Below are experts of layer 4 (counted from 0) of a mixture-of-experts language model. Rows are named router (the router's row for the expert), gate (a neuron's input weights, with its number), up (a neuron's input weights, with its number), down (a neuron's output weights, with its number) and show model dimensions 160-239. Each number is 128 + 32 x the weight over its row's rms, rounded and kept within 0 to 255.
After each expert's rows: a language model's description of what the expert responds to. This comes from a sample of Wikipedia text that the model never trained on.

# expert 1
router [ 91  86 135 152 107  92 103 124 124 159 148 146 140  79 164 141  89 164  90 179 126 115 122 162  99 111 166  93 129 160 109 117 134 123 118 110 122 132 121  64 112  73 104  74 119  81 103 201 139  50  71 148  92  76  70 111 130 120 134 127 115  99 127  98 154 154 137 163  75 158  82 138  54 140 127 108 124 134 163  95]
gate0 [169 151 239  84 123 122  90 127 149  86 172 129 122 102 121 118  94 127 132 121 141 126 175 160 113 107 140 138 127 200 165 100 137 119  93 160 129 159  98 137  79 115  88  63 165 121 131 108 188 155 119 145  17 111  88 172 109 156 159 111 113 141 212 143 132 143  97 121 136 160  51  81 123 116  80 153 151 129 151 135]
up0 [154 144 200 100 135 140 101 179 139 121 124 107 154  97  98 115 111 108 175 123 164 115 209 161 149 116 119 121 149 155 170 120  95 133 136 175  86 160 132  98 133 125 116 126 135  71 135 174 117 154 131  97  72  93 113 186 117 143 153  87  43 179 138  79 132 114  58 106 108 193 108 156 123  99  95 146 134 138 112  55]
down0 [ 92 114  94 132 127 140 105  99 192 121 142 124 197 127  85  92 151  95 132 103  79 151  39 102 184 148 152 137 126 161  97  91 104 154  77 170 131 167 137 150 115 164 122 119 116 163 151  67 148 114 123 130 137 148 117 110 154 106 118 130 157 128 145  98 125  86  74 133 126 191 140 122 144 135 113 144 112  86  89 153]
gate1 [132 161 124  87 163 173  93 127 108 133 111 102 206  72 164 116  83  83 165 136 123 118  90 117 127 128 123  99 127 177 140 137 138 151 154 128 142 119 137 154 155  38 166 117 153 166 140 181 139 133  67 151 163 167  70 176 107 103 157 129 101 156 117 177 180  86 100 110  88 154 118 203  70  56 113 104  83 158 177 105]
up1 [ 85 190 110 119 132  77 141 180 124 165  93 148  84 162 112 151 124 175 141 147  90 105 109 111  46 204 104 126 130  90 129 122 121  83 146 131 128 148 157  88 128 183 146 107 116 166 130  91 131 153 181 198  81 132 176 112 149  95  84 145 164 179 149 137 113 206  81 132 139 126 107 112  97 117 111 195  85 135  92 114]
down1 [174 138  61 189 178 138 150 128 127 157 181 132 151 154 143 171 166 142  77 117 116 138 137 113 125 106 134 130 186  61 138  99 129  60 130 166 102 154 152 154 148 184 137  88  61  83 116 176 135 113  78 187 115 121 110 137 165 173  90 111 168 138  98  51 130 190 115 109 134  98 142 136 161 121  95  98  79 168 116 135]
Geographic words and the commas or colons that follow them in locations and infobox fields, such as United States, New York, north, "Province:".

# expert 11
router [126 125 119 133 167 189 150 118 139 114 148 103 151 192 135 124 171 147 130 174 180 145 134 114 166 110 177 139 119 117 135  89 110 133 190 102 138  96 159 142  84  86 183 183 160  92  73 113 165 134 158  49 163 143  96  76  81 134  90 123  94  61  80  68 137 171 174 159 133 117  93 134 141 176  89  78 163 111 131 120]
gate0 [113 197  94 111  87 114  88  69 137 129 153 103 102  70 114 108 132 137 153 125 148 158 118 199 127 162 130 132  90 162 111  93 139  98  81 123  98 122 150 189  50  94 118  94 111 174 154 147 151 109  97 118 142 182 179 155 123  72 143 122 181 164 152 143 116 149  90 123  85 136  58 134  70 159  96 104  97 139  88  98]
up0 [130 151 104 115 154 132  48  89  85 135 150 138  88  98 135  76  93 142 157 162 140 119  96 166 108 229 136 139 120 172  78  90 110  61 105 101  86 122  87  89  79 101 112  70 149 136 158 109 146 114  85 116 128 138 163 161 120  82 152 105 179 144 125 141  91 114  80 102  90 112 110 167  67  83 103  96 115 140 106  96]
down0 [121 170 196 119 126 172 105 147 132 158 127 118 117 142 170  65 138 139 125 130  61  59 115 141 112 151 170  75 132 143 178 147 151 176 115 125 107 143 158 217 119 143 132 138 153 131  98 135 144 167  90 169 138 122 138 127 163 122 170 135 186 119 100 122 115 197 182 181  47 126 116 116 122 171 143 131 123 146  72  95]
gate1 [ 86 121 150 182 124 167 133 125 124 151  80 155  92 108 128 161 156 147 140  60 140 115 128 124 145 164  75 122 162 174 116 149 113  67 116  69  81 126 159 136  99 105 114 165 143 115 144 128 160 122 161  80 108 189 154 148 151 131  96 122 118  93 140 125 137 176 138 119 106 102 155  95 199 156  95 163 123 153 148 158]
up1 [ 48 122 156  93 139 114 131 105 107 182  89 121  79  84 131 152 106 123 198 118 148 123  71 141 119 153 102  86 111 177 104 141 108  83 117  97  98 136 206 166 141 127 132 111 136 147 130 154 161 122 170 115 136 194 134 135 168  65  83 134  73 107  97 132 181 127 160 201  93 122 167 120 123 113  93 213 107 107 116 183]
down1 [130 184 152 141 148 155 169 147 166 130 113 208 137  77 126 160 116 132 193  59 123 118 146  91 115 156 133 156 127 121 159 131 125 130 131 136 110 103 121  58  84  69  97 150 146 157 160 140 130  76 183  75 112 156 170 139 142 159 136  86 120  90 109 144 140  91 140 137 165 116 135 141 167 135 114 136  96 123 186 125]
Prepositions and linking words before a role or identity in biographies, such as of, as, to, became, appointed, born.

# expert 30
router [122 119 159  72 137 117  57 154 108 135  99 144 153 150 144  88 158 105  69 115  86 116 157  83 172 192  55 180 158 130 147  98  82 120 133 163 169  97 100  86 128 115 146  65 127 160 123 118  96 136 127 158  96 130 123  97 162  82 188 179 164 128 180 176 123 111  87 144 154 121 105 116  92 171  61  84  76 144 157 121]
gate0 [173  94 204 163 194 162 140 146 150 122 159 109  84 117 101  41 154 123 138 171 190 115 166 127 126 126 105 130 123 202 161 215 150  56 123 116 140 104  90  33  93 133 124 124 140 119  84 108 146 101 106 152 138 112 156 128 119 149 168 148 145 208 165 162 139 130 102 161 169 111 129 134 156 153 141 189 184 111 114 104]
up0 [ 63 115 130  99 148 115 102  92 120 102 110 152 124 169 145 176 131 120  94 118 150 144 118  85 113 164 134 129 151  70 139  96 135 138 160 150 111 103 137 182 106 132 144 119  69 146 157 113 108 152 118 119  82 111 197 105 105  95 150 124 143  74  54  58  82 163 147  68 120 141 156 126 128  94 113 134 144 144 122 129]
down0 [151 120  98 131  88 107 119  81 127 159 128 154  54 186 126  95 147 177 146 148 107 152 107 110  99 135 162  83 150 136 119 106 168  81 131 156  68 210 123 108  70 105 107 178 118 124 152 154 162 134 119 123 153 136  93 136 128 134 145 104  75 120  96  99 116 171 158 105 130 126 223 107 136 149  99 142 172  56 106 113]
gate1 [111 103 111 128 168 156 136 112  69 124 147 212 173 125  79 147 117 138 150  70 131 101 144 134 164 105 138 207 168 156 102 129  76 110 197 152 132 125 117 189 119 175 158 143 138  95  98 180 162 121  83 152  93 160 103 168  88 129 115 157 179 122 151 122 121 167  74 180 108 120 121  85 128 132 116 167 107 155 116 168]
up1 [148 120 105  61 114 160 132 120 161 153 130 114 141  99 145 111 153 155 145 220 144  79 154 120 130 150 152  74  94 117 157 136 131 119  98  95 162 144 154 130  86  87 122 119 170 166 140  72 109 139 130 109 173 130 154  84 125 134 177 146 168 122 129 182  83  67 125  63  99 112 137 131 142 129  98 140 171 148 151 207]
down1 [120  97 173 145 129 117 114 121 122 106 135  62 122 132 102 106 102 145 122 133 103 103 120 131 156  53 160  76 112 121 156 186 150 116 161 140 118 174 114 135 153 145 139 110 133 129  64 150 115 123 116 128 123 151  62  37 114 115 138 134 140  96 165 148 134 116 161 118 149 115 124 116  65 121 131 118 121 167  79 127]
First digit of numbers such as dates, scores, ages and counts, mostly 1 and 2, in football results, tables and years.

# expert 20
router [104  67  90 120 111 121  71 131 142 161 184  94 168  75 180 147  76  82 104 148 111 162 147 110 165  70 106 157  88 172 156 119 197  84 157 152 131 130 149 144 155 156 100 108  96  56 107 108 127 133  77 149 111 143  89 154 110 156 138 134 101 169 151  88  86 105 103 114 116 123 104 162 123 120 150  85  76 157 114  80]
gate0 [162  91 162 144 200 130 109  87 167 114  79 214 117 118 188 124 130 120 111 153 158 177 130  89 116 133  80  72 170 124 178 115 103 119 149 157 105 147 136  90 142 124 182 148  90 167 162 153 122 143  99  98  69 154 193 169 118 105 186 104 110 131  93 120 128 150 146 154 137 132 154 149 132 124 146 149 134 123 138 123]
up0 [153 128 136 153 119 131 102 102 158  89 101 197 167  96 159 171 159 103 145 129 138 141 148 136 108 125  97  93 135 131 169 140  65 170 160 136 128  94  77 139 104 100 159 140  47 140 144 141  62  65 146 123 101 172 176 170 127 121 132 105  95  97  52 151 138 139 169 146 147 170 113 107 122 158 115 129 150  90 155 139]
down0 [142  50 195 206 174  87 137  77 100 133  65 179 129 106 131 158 154 128 155 110  70 177 177 134 146 158 116 118 103 142 139 129  39 111 147 192 143 150 135 142 109 177 108 170 160 134 169 127 103  70 105  91  88  83 142 134 154 149 130 122  81 169 143 148 130 186 112 114 120 142  86 142 142 123 178 157 125 113 101 101]
gate1 [108 115 190 175 186 114 135 113  40 101 112 104 138 135  18  75 178 133 103 129  36 152 113 154  98  99 145 133 142  61 143 131 127  79 155 125 135  82  89 128 115  94 145 129 114 136 172 129 125 143 110 133 182 139  93  95 141 117 115 162 103 173 134 189 167 151  93 118 154 115  34  93 123 128 158 131 157 134 138 134]
up1 [173  97 114 136  93 100 102  95 145 125 132 142 159  76 138 102 136 122 145 164 144 116 134 115  72 151 118 110  60 139 109  82 110 225 114 128  87 116 148 170 126 119 108 137 154 187 144 142 101  99 150 117 134 145  82 126 125 133 128 110 125 104 177 114 130 101 203 200  98 134 106 157 130 126 116 147 131 201 123 138]
down1 [128  39 208 122 172 142 147 151 176 101 136 136 155 142 145 121 149 162  89 215 108 130 195  81 132  82 127 131 175  91 170 144 115 108  76 143 110 113 145 152  75  61 146 118 159 115 128 112 173  79 141 105  76  98 119 124 144 137  92 117  91 138 103 123 155  86 162 114 160 139  70  83 188 161 138 157 144 134 153  66]
Periods after abbreviations and initials such as v., Mrs., R., plus hyphens, colons and line-initial The after headings.

# expert 17
router [103 136 132 167 161 136  98 102  94 149 118 147  59 116 149 163 109 104 144 116 106  74 113 136  99 180 100 167 117 165  98 112 164 161 146 117  99 160  70  57 157 124 126 112  61 194 174 134 137 106 171 159  99 192 107  82 174  98 135  99 186 109 126 146  82 185  73 139  62 138 164 112 177 164 100 107  84 130 114 113]
gate0 [ 99 127 123  71  98 137 104 154 149 173 115  74  90 114 116 119 148 109 111 151 116 150 126 148 129 111 107 145  81 159 125  87 142 104 163 117  75 151 129  77 151  81 153 119 116 120  68 105  92 118 178 123  80 151 146  63 122 103  83 174 178 115 111 141 137 130 210  98  61 159  76 102 116 134 196 125  85 143  85 195]
up0 [ 98 156 165 119  95 192 139 124 145 119 140  84 119 156 126 118  92 120 138 173  81  56 137  85 126 118 139 105 127 122 125  96 165 131 169 101 141 190 127 126 218 125 179 129 136 153 143 111 177 111 152 164 129 138 117 178 157 175 118 130 141 140 160 106 168 141 159 139  71 161  70 145 151 119  99 120 140 119 135 173]
down0 [133  92 140 148 151 145 135  76 174 142 177  92 142 134 104 154 109  82 111 140  93  97  73 120 156 106 145 173 172 109  86 135 160  94 138 112  94 118 124 162 138  89  97 107 148 147 118  66 133 130 150 142 142  78 120 175 136 176  77 149 176 170 115  97 169 103 178 113 127 149 108 155 158 154 141 119 135 129 141 110]
gate1 [ 52 144 123 149 139  78 129 131 155 175 110 107 129 129 161 156 146 150 113  32 129 174 119 127 131 118 135 108 154  95  94 138 123 149 143 126 108 102 146 114  91 177 159 125 122 229 140 131 113 144 142 136 135 101 116 155 159 141 118 100 102 122 121 140  87 166  70 126 113 143  73 114 130   9 126  68 185  93 184 122]
up1 [157 134 117  99 159 134 176  95 118 140 107 129 114 116 179 125 134 138 192 157 136 143 152 134 123 118 102 151 204  85 121 125 106 134 116  87  95 145 113 165  85 154 151 183 116  80 129 128 102 133  67  97 125  72 144 189 148  89 189 132  97  97 110 113 162 103 152 122 206 110  95 142 162 122 129 143 187 159  78 173]
down1 [ 87 132 117 153  45  52 135 122 172 114  50 151 117 179 151  99 131 148 139 103 127 144 136 219 125 137 137 134 184  80 114 120  85 133 118 132 108  70 128 160  87 176 141 105 148 112 113 116 132 108  94 117 161  54 140 128 174 128 107 154 105 130 160 151 187 101 130  86 150  92  69 152 104 128 137  90 143 101 167 165]
Word-final pieces of foreign or uncommon surnames and taxon names, such as -ma, -ler, -roy, -ka, -ova, -idae, often in tables.

# expert 0
router [174  55 159 143 167  77  92  95 125 126 117 161 101  98 165 149  93 125 101 133 162  97 136 106 114  86  97 167 118  85 124 177 161 104 110 118 103 156 155 118 157 165 124 147 114 190 135 168 153 132  80 150 124  86 116 177 148 135 160 123 155 170 139 154 104 156 117 113 153 168 177  34 100 108 159 110 122 131 121 131]
gate0 [132 117  94 124  74 120  98 111 101  94  98  87 179 108 142  79 107 104 137 152 157 153 109 151  92 156 123 207 185 110 128  80 168 126 130 137 132  97 132 122 117 146 145 113  42 139 103 142 162 121 127 172 141 147  98  82 118 134  85 123 159 168 111  99 155  70 146 188 171 157 112  88  86 116 170 129 170  77 120  45]
up0 [152  95 131 118  96 116  93  99 128 123 104 142 216 103 145 123 150 111  99 123 183 144 137 209 124 133 119 168 153 111 107  79 156 140 161  70 134 177 190 127 100 103  97 137   0 137 169  91 157 112 123 165 101 102  59 101 157 127 122  92 173 103  94  68  95  77 111 185 170 175  85  84 120 107 112 159 156  88 127  67]
down0 [120 151 132 112 124 109 148 117 173 129  84 112 157  62 124 160 128 148 129 113 139 157 141  75 189 128 153  70 129  62 115 131 164 155 147 153  79 135 126 133  90 121 134 102 134 121 125 143 109  99 182 112 202 170 138 201 196  98 195 180 136  89 201 122 136 158 117 112 109  70  83 134 176  99 132 104 174 112 159 105]
gate1 [168 113 163 196 162 124 101 155 134 138 159 142  65 125 147 100 116 166  86 124 152 158 134 150 131 119 104 174 159  79 162 108 185  69 135 160 115 168 156  91 119 187 125 114 179 109  96 125 145 147 119 104 151 114  98 195 109 116 165 188 235 169  29 125 142 121 158  99 107 113 147 159 103 113 122 145 146 119 127 195]
up1 [ 82 102 118 166 181  94 142 139 117 144 139 109  56 160 157 110  66  96 108 175 186 119 106 150 129 137 114 146 175 159 108  69 103  34  62 177 124 134 121  99 188 176  93 135  97 100 114 205 122 100  88 108  98  99 143 130 118 133  82 138  85 174  99 135 158 100 125 144 126 141 148 150 124 140 127  58 123 123 111 151]
down1 [137 153  81 121  77 102 128 113 102 121 129 104 160 102 103 143 164 137 158 130 133 180 149 126 149 129 169  93 136 135 141 173 186 178 119  85 173 163 135 166 110  69 128 152 161 130 115  64  97 124  84 115 172 159 107 115 133 148 135  89 102  62 157 126 133 146 116  94 153 129 161  88 179 123  99 135 140 119 142  96]
Inner fragments of longer words, such as -ign, -uc, -ion, -lect in Reflecting, romantically, lactose, and foreign names.

# expert 5
router [ 85  85 136  82 120 105 117  98 113 150 124 148  85  75 145 140 129 105 109 136 140  93 120 114 139 146 128  98 156  78 101 107 161 104 117 122  90 163 116  59 188 113 117 120  73 137 132 143 139  26  93 143  90 106 138 134 110 110 141  96 132 112  79 132 145 155 140 203 158  69 169 173 122 146 120 152 163 144 145  86]
gate0 [132 141 100 132  93  94 124 114 166  81 164 173 118 103 146 124 172 126 182 154 101 145 122 134  79  69  61 119  92 107 153  84 131 114  87  77 114 177 112 167  89 105 180  48 138 161 139 124 126 137 122 132  56 114 114 116 117 118 140 129 117 115 122 171 202  77 145 134 180  49  86 174 100 160 186 134 160 123 131 136]
up0 [124 142 128 163  85 131 126 144 131  71 136 162  64  36  91 121 148 160 177 126 141  74 148 120 103  91 181 130 110 156 114 119  88 195  63 121  91 161 157 101  84 189 172  53 159 161 152 144 128 138 148 123 148 114 142 121 109 152 115 153 139 131 142 109 208  80 154 181  79  76 103 125  99 127 154 124 106 169 117 126]
down0 [142  65 155 148 137 164 141 100 133 156 166 111 116 123 143 192  81 115 123 135 141 155 187 136  96 147 140  95 146 129 106 137 168 129  90 164 182  94 112 120 129 145 186  70 186 123 119 150 157  85 118 182 113 106 116 113 100  98 122 119  84 166 110 144  73  75 102 132  67  60 130 102  99 194  77 107 105  85 137 124]
gate1 [149  81 148 124 108 119 138  87 103 109 134 148  83 173 125 102 125 136 107 113 141  93 142 166 154 120 120  65 131 124 117 123 142  68 109 182 114 185 114 198  98 140 117 146 159 184 132 109 181 156  94  88 137 160  94 129 167 125 132  85  92  77 101 168 102  83  90 137 105 122 114 103 106 111 151  73 104  97 114  79]
up1 [102  88 129 101 137 148 100 130 120  96 129 166  88 154  90 125 124  82 152 208 174  92 143 116 133 143 108 108 101 132 159 108 150  90 143 112  90 143  98 154  62 172 125 134 142 181 124 157 135 126  69  92 101 108 122 164 145 113 147 124  66  98  66 194 146 118 146 117  81  80  93 165 174 119 145 138 126 136 105  87]
down1 [155 151  92 131 125 111 151 106  99 158 113 105 109  94 145 109 119 165 139 203 157  84 130 187 181 139 104 175 117 105 115  89 113 139 111 104 107 106 134 113 117 132 133 147 135 129 164 120 104 201 150 143 131 115 128 181 113 149 108 109 170  42 105 146 116 120 114 150 109 186 153  94 151 133 151 121 129 125 133 118]
Proper names of places, teams and people, including later name pieces, such as York, Carolina, -ville, Oakland, Bradford, Massachusetts.

# expert 14
router [146 102  99 145  81 110  89 103 122 132  78 140 170 109 161 167 122 140 177 152 121 137 203 133 126 111  94  61 122 140  58 197 119 113 162  89 131 111 163  79 122 140 155 126 143 139 159 102 129 138 165 154 155 124 151 138 102  80 119 140 116 146  96 109  91 148 120  44 138 155  88 128 134 105 152 103 146 129  62 139]
gate0 [129  88 122  80 123 188 159 145 141 132 170 106 142 105 129  77 136 163 122 153 190  83 110 104 129 104 117  90 137 173 122 135 147 110 152 135 121  65 147 136  94  91 107 135 185  71  73 154 161 167 124 103 160 146 116 157  98  74 153  56 145 154 173 131  85 121 138  72 135  79 132 151  89 150 225 160 106 134 152 103]
up0 [108 155 118 194  98 146  69 108 110 119 129 140 134 124  41 142 148 176  53 105 102 126 103  91  97 161 148 158 139 163  87  78 143 110 125  82 126 150 131  70 103 103  96 142 114 146 101 101 162 141  92 178 171 128 192 120  85 161 115 143 205 141  73 130  73 181 177  96  50 161 178 141 129 123 125 160  90 159 149 141]
down0 [ 99 126  84  54 100 104 153 122 105 121 152  88 127  74 188 116 104  65 149 144 125 157 163 166 120 106 142 157 134 180 146 139  81  97 109 132 151 143 108 129 141 157 121 129  79  92 131 114 116 125  77 101  41 171 109 123 143 160 170 112  86 122 148 142 115 136 122 113 132 111  71 103  89 177 158  80 169 161 103  96]
gate1 [139 156 124 110 119 100  81  57 145  89  70 150 107 137  45 118 139 186 145 138 156  54  94 158 150  62 151 133 112 151 178 130 142 136 134 124 124 131 123 113 103 114  99 132 181 109 154 132 109 139 137 136  53 103 212 137 113 178 149  99  85  59  96 120 122 184 162 115  81  79  84 129 100 169 133 164 109 168  98 136]
up1 [109 113 127  87 175 130 102 127  93 182 142 133 126  83 110 115  88 196 104  67 135 181 100 164  95 163 174 140 113 176  83 190  83 135  92 248 135  83  98 148 141  99 158  53 107 110 139 125 139 152  86 164 114 113  57 106  97 108 160 133 129 199 108 112  65 144 159 171 101 134 133 119  45 117 112 176 115 103 161 151]
down1 [186 130 117 130 125 132 157  82 120 127 151 146 174 130 119 114 140 139 127 162 119 132  77 133 120  78 148 112 109  63 135 115 121 124 133 133  99  57 159 177 166  86 150 143  96 142 121 152  84 135 124 132 171  77 170 135 119 141  99  68  82  86 188  93 153  92 111 163 154 127 120  76 164 123 129 128 103 131 129 132]
The possessive s after an apostrophe, the apostrophe itself, and determiners a, the, his, their, its before nouns.

# expert 31
router [132 134 143 106 124 186 169  73 136 116 127  78 186  98 115 181 175 141 147  92 149 130  66 167 135  96 114 138 150 174 137 123  84 145 128 124 102 149 101 165 153 116 111 110  92  95 106 142 184  99 140 101 168 138 134 110 154  93 107 167 109  73 185 101  94 121 117 145 157 156  68  99 125 193 127 111  97 150 132 166]
gate0 [172 111 151 180  58 206 157 162 177 174 170 121 109 116  50 116 137 135 173 158 105 112 195 155 128  97 141 178 109 104 118 114 182 134 122 169 111 148 121  74 162 175 113 106 122 149 157  90  87 150 163 104 117 120 150 121 149 165 128  95 140 160 153  85 145  96 100 136  97 129 127 124 117 152 106 122 145 113 121  63]
up0 [192 126 165 105  85 157 132  72 173 116  81  98 113 151  97 182 142 149 158 159 118 167 190 116 141 126 102  98 130 115 103 108 128 160 129  94  74 111 153 136  58 110 149 117 125 119 156 118 105 145 168  81 153 162 185 130 153 148 139 121 162 192 148  92 158 147  70  99  65 107 154 145 163  98 134 166 163 131  89 156]
down0 [ 99 113 158 119  76  99 135 183 101 196 156 134 161  99 112 194 159 144 142 143 134 130 138 171 158 167  88 112 210 129 101 174 110 155 125 128 193 125 136 139 146 144  80 128 119 178 126 126 114  83 147 118 129 166  46 124 109 102 182 139 117 200  97 176 176 141 131  64 148 137  72 117 182  92 115 185  93 108 132  93]
gate1 [128 110 106 133 171 143 127  96 157 163 181 127 159 177  78 108 149  73 135 158 111  59  99 118  76 144 141  91 154 106 151 121  88 155 139  84 124 175 175 145 198 133 120 110 190 150 132  76 168 109 102 128 115 144 104  55 108  39  84 133 104 132 141  90 104 134 152 126  81 168 120 172 157 206 160 137 146 118  95 173]
up1 [122 160 124 168 149 144 113 161 138 179 129  90  88 188  42 124 124  95 126 121 112  86 101  99 105 166 115 104 145  76 164 113  99 175 136 178 132 160 161 113 156 165 118 134 174 108 140 140 122 121 133 123 157 182  98  87 152  72  84 142 117 104 124 128  61 158 150  98  84 140 112 171 162 198 113 189 116  54 121 191]
down1 [150 157 106 202 157 120 191 143 110 167  83  72 147 145 136 218 158  97 217 188 126 120 166 163 122 137 119 125 137 130 156  96 152  88 148 151 133 123 139 163 140 126 136 159 126 167 116 119 152 133  99 138 146 147 131 133 124  85 148  75 126 107 154 112 142 123 138 162 122 142 151 195 128  99 113 144  95 160 133 119]
Labels and punctuation in infobox-style "- Field: value" lines, such as Preceded by, Succeeded by, Relatives, County, and signs such as =, /, •.

# expert 18
router [119 138 116 161 155 124 122 186 123 127 137  97  94 113 138 140 129  74 121 157 104 126  85 129  76 129  96 160 150 120 133 172 119 115 104 127 117 143 118  75 171 180  72 156  53 111 168 129 132  82 110 145 156 167  49  89 133  93 130 138 220 116 151 151 123 157 159 113 128 152 151 147 119  76 143 156  93 143 125 160]
gate0 [ 81 135 166  77 153 179 142  97 135 123 130 103 106  63 151 111  63 143 104 103 158 108  77 139 171  98  58 133 110 103 118 110 136 112 132 134 135 119  95 165 201 176  81 106  92 151 170 188 140 207 112  89 164 162 105 151 132 136  70 114 118  81 130 149 179 141 135 114 160 111 167 103  89 140 112 111 135 118 125  86]
up0 [145 157 200  79 168 161 109 123 115 137  87 127  86 110 171 151 199  95  86 159 117  81 104 135 134 144 140 121 181  66 146 129  73 121 143  90 108 148 137 126 157  98 120 127 162 167 157 161 168  64 138 127 152  86 166 137 119 101 115 125  87  78 131 100 117 157 110 128 109 126 109 126 140  88 124 140 177  93 111 104]
down0 [102 152  33 118  46 122 202 196 172 112 145 159 131 149 122 194 189 129 136  78 104 133 171 116 134  72 144 130 137 116 120 108 177 144 111 147 130 153 158 109 193 123 159 185  72 143 147  88 109  89 149 170 126 143  59  83  60 148  74 151 109  93  12 156 132 125 131 136 129 203 106 128  97 106 109 197 115 140 129  80]
gate1 [191 126  27 148 187  67 101 150 131  79 116 205 137  92 123 127 147 134 137 132 119 141 124 121 115 161  56 108  70 106 101 142 157  91 143 109 169 156 125 132  87 131 153  85 157 100 150 174  46 162 149  70  72 107 103 101  94  21 147  80  92 163 111 139 135  87 160 135 138 149 100 166 108 104 138 143 176 129 111 113]
up1 [ 90 149 202 145 102 153 162 115  98 197 123 120 124 125 140 165  99 127  83 134 128 156 174 209 161  84 202  83 158 103 133 103 142 188 105  93  74 158 121  79  83  91 108 179 124 127  77  39 181 112 134 160 151 155 146 150 134 173 118 162  95 101 122 104 121 144  96 183 136 122 133 104 182 112 102 121 122 118 132 115]
down1 [ 71 119  52  61 170  94 151 117 141 139 197 117  98 133  66 139 113 140 152  96 122 165 110 106  92  76 162 130  50 128 123 142 116 106  88 119 105 154 170 101 124 108 121 156 125 175 169 100  76 113 198 118 104 105 101 123 150 151 162 127 138 136 123 145 124 158  56 151 124 139 107 129 166 113 136 127 108 152 106  92]
First capitalized piece of personal and place names, often foreign, such as Zs in Zsombor, Gr in Grissom, Ch, Al, Bar.

# expert 23
router [139  87 138  59 100  98 107 151 113 106  97 152 131 122 148 140 109 125  73 119 178 116 181 113 112 117  72 100 108 104 137 148 180 106 101 127 135 133 143  87 128 119 103  94 126 175  86 118 146 132 150 159 142 160 118 152 103  99 217  63 142 152 166 183 135 130 108 123 161 128 169 117 101  82 143 133 181 147 153 170]
gate0 [102  65 143  90 136 144  92 169 104  98 123  60 176 102 142 122 122 148 112 169 144  91 113 129  71 134 168 160  79  95 122  67 156 154 141 132 115 163 200 100 112 149 133 156 143 130 150 165  95  64 101 122 120 100 133 120 177 160 171  97  69 153 171 123 123 149 125 160 147 146 171 217 117 171 152 105  92 164 131  49]
up0 [ 86 113 190 103 124 105  55 121 165  99 160  95 204 140 128 125  98 130  77 113 120  77 167 152 169 140 176 111  89 108 135 101 126 108 138 116 117  92 203 142 158 194 123 174 130 159 126 132 122  82 101 157 128  51 131 119 187 205 118 125  98  92 184 121  94 142  97 123 153 147 123 199 100 104 123 155  72 152 125 133]
down0 [135 134  98 144 143  69 152 121 133 105 125 143 139 134 146 118 140 114 130 108  99  64 103 137 124 139 117 122  93  89  94  80 147 112 104 146 103 116 140 172 115  91 158 126  78 136 139 167 156  71 124 125 130 140 185 115 159 140  50 114 149 172 127 146  98 103 137 127 108 127  93 180 131 152 158  76  70  63 131 135]
gate1 [138  98 129 146 122 166  63 183 143  85 121 101  94  87  80 107 148 120 100 116 123 164 125 119 148 115  82 106 145 141 199 149 115  69 167 117  98 120 130 138 182 126 162 211  94 123  84 154  42 146  83 111 132  82 139 130 101 160  68 162 151 112 107 148 157 129 111 162 138 139 186 176 125 155  96 120 156 167 123 150]
up1 [123 135 143 104 123 163 146 124  94 142 136 135  91 128 182 102 108 146 138 124  99  32 126  99 160 118 138 141 133 158  62  46  96 186 122 126 143 124 105 160 113 119 119  90 189 147 141  80 183 158 181 123 109 128  89 113 125  88 104 152 122 169 162 131 115 142 174 112  97 147 151 112 108 127 128  95  86  31 158  85]
down1 [191 125 109  79  97 132 112 179 168 198 180 136 173 123 124 142 103 101 110 134 144 139 117  94 144  74 111 113 192  42 158  56  72  90 122 155 173  62 162 107 134  50 153 158 189 112 108 113 131 132 134 174 185 140  90  84 218 164 119 133 175 134 169 166 134  91 113  77 138 116 114 133 156  96 112 117 158 127 119 127]
Short word-interior pieces inside rare or long words, often after un- or a hyphen, such as un-al-leviated, un-id-os, anarch-ist.

# expert 16
router [159 104  75 161 166 114 107 131 152 110  93 150 129 148  85 105 132  90  73 166 125 154 106 124 115 174 176 148 164 156 169 168 126 152 120  81  87 143 161 171  54  93 121 133 175 146 137 107 127 125  97 107 137 104 138 143 115 130 141  83 129  61 105 123 113 107 125 135 144 133  96 108  84 122 176 178 212  73 114 108]
gate0 [127 132 134 120 121 132 172 138 109 114 139  91 136 186 137 114 142 147  96 124  96 145 155 107 108 140 124 112 145  67 139 100 144  99 102  88 143 153 107 112 116  85 101 100 150 178 139 131 159  90  92 161 102 118 131 143 146 115  86 152 162 112  88 129 148 162 160 169 129 117  96 142 154 131 166 147 175 140 133 180]
up0 [182 105  99 177 113 153 144 126 136  82  92 155 176  81  11 151  93  99  90 125 162 185 102 105 123 131 127 158 153 172  92 118 142 160 124 134 130  82 132  81 169 140 153 164 138 143 117 171 102 136 134 145  88 144 171 105  84 102 161 136 158 160 108 152  85 126 116 108 153  95 176  97 145 143 151 112  63 153 114 139]
down0 [110  95 113  79 180 130 137  85 175 157 137 162 136 140 102 133 116  96 125 214 136 174 108 158  58 128 137 119 190  82 177  93 145 178 123 147 154 156 114 110 132 130 101 182 111 103 119 140 147 134 106  95 158 145 174 136 123 135 188 161 117 116 161 157 134 164 151 146 146 117 255 101 129  96 113 139 133 154 120 163]
gate1 [155 144 102 122 177  82 166 158 109  71 120 135 144 169 160 137 164 141 131 140 138  98 163 153 127  87 114 147  92 109 139 118 145 171 168 194 163 106  28  87 110 113  60 150 110  55 144 119 109  83 144 145 143 138 165 140 164 163 139 101 120 144 168 114  94 198 184 149 121 170 144  71 173 177 125 135 139  94 147  87]
up1 [163  92 109 116 128 180 117 134 151 138 145  65 148 152 125 103 139 201 136 158 125  81 135 127 110 112 115  53 140 127 111 139  84 125 121  88 126 159 149 165 142 122 141 136 143 142 130 192 117 185 125 188 113 136 164 108 159 109 109  94 159  76 135 130 125 103 151  87  82 138  71 183  95 129 140  85 101  59 157 123]
down1 [146 144 162 159 144 131 191 135  72 129 132 170 108 151 114  69  83 116  90 142 106 114 113 117 157  81 136 120 167 169 157 170 124 114 146 134  89  98  55 209 162 115 136 124 110 136 128 195 101 187  62  79  99  74 118 119 140  85  92 141 117 125 131 160 109  88 118 109 111 163 108 175  91 144 100  96  59 175 137 162]
Number words and quantifiers right after articles or prepositions, such as two, most, same, last, next, as in "at least" or "the first".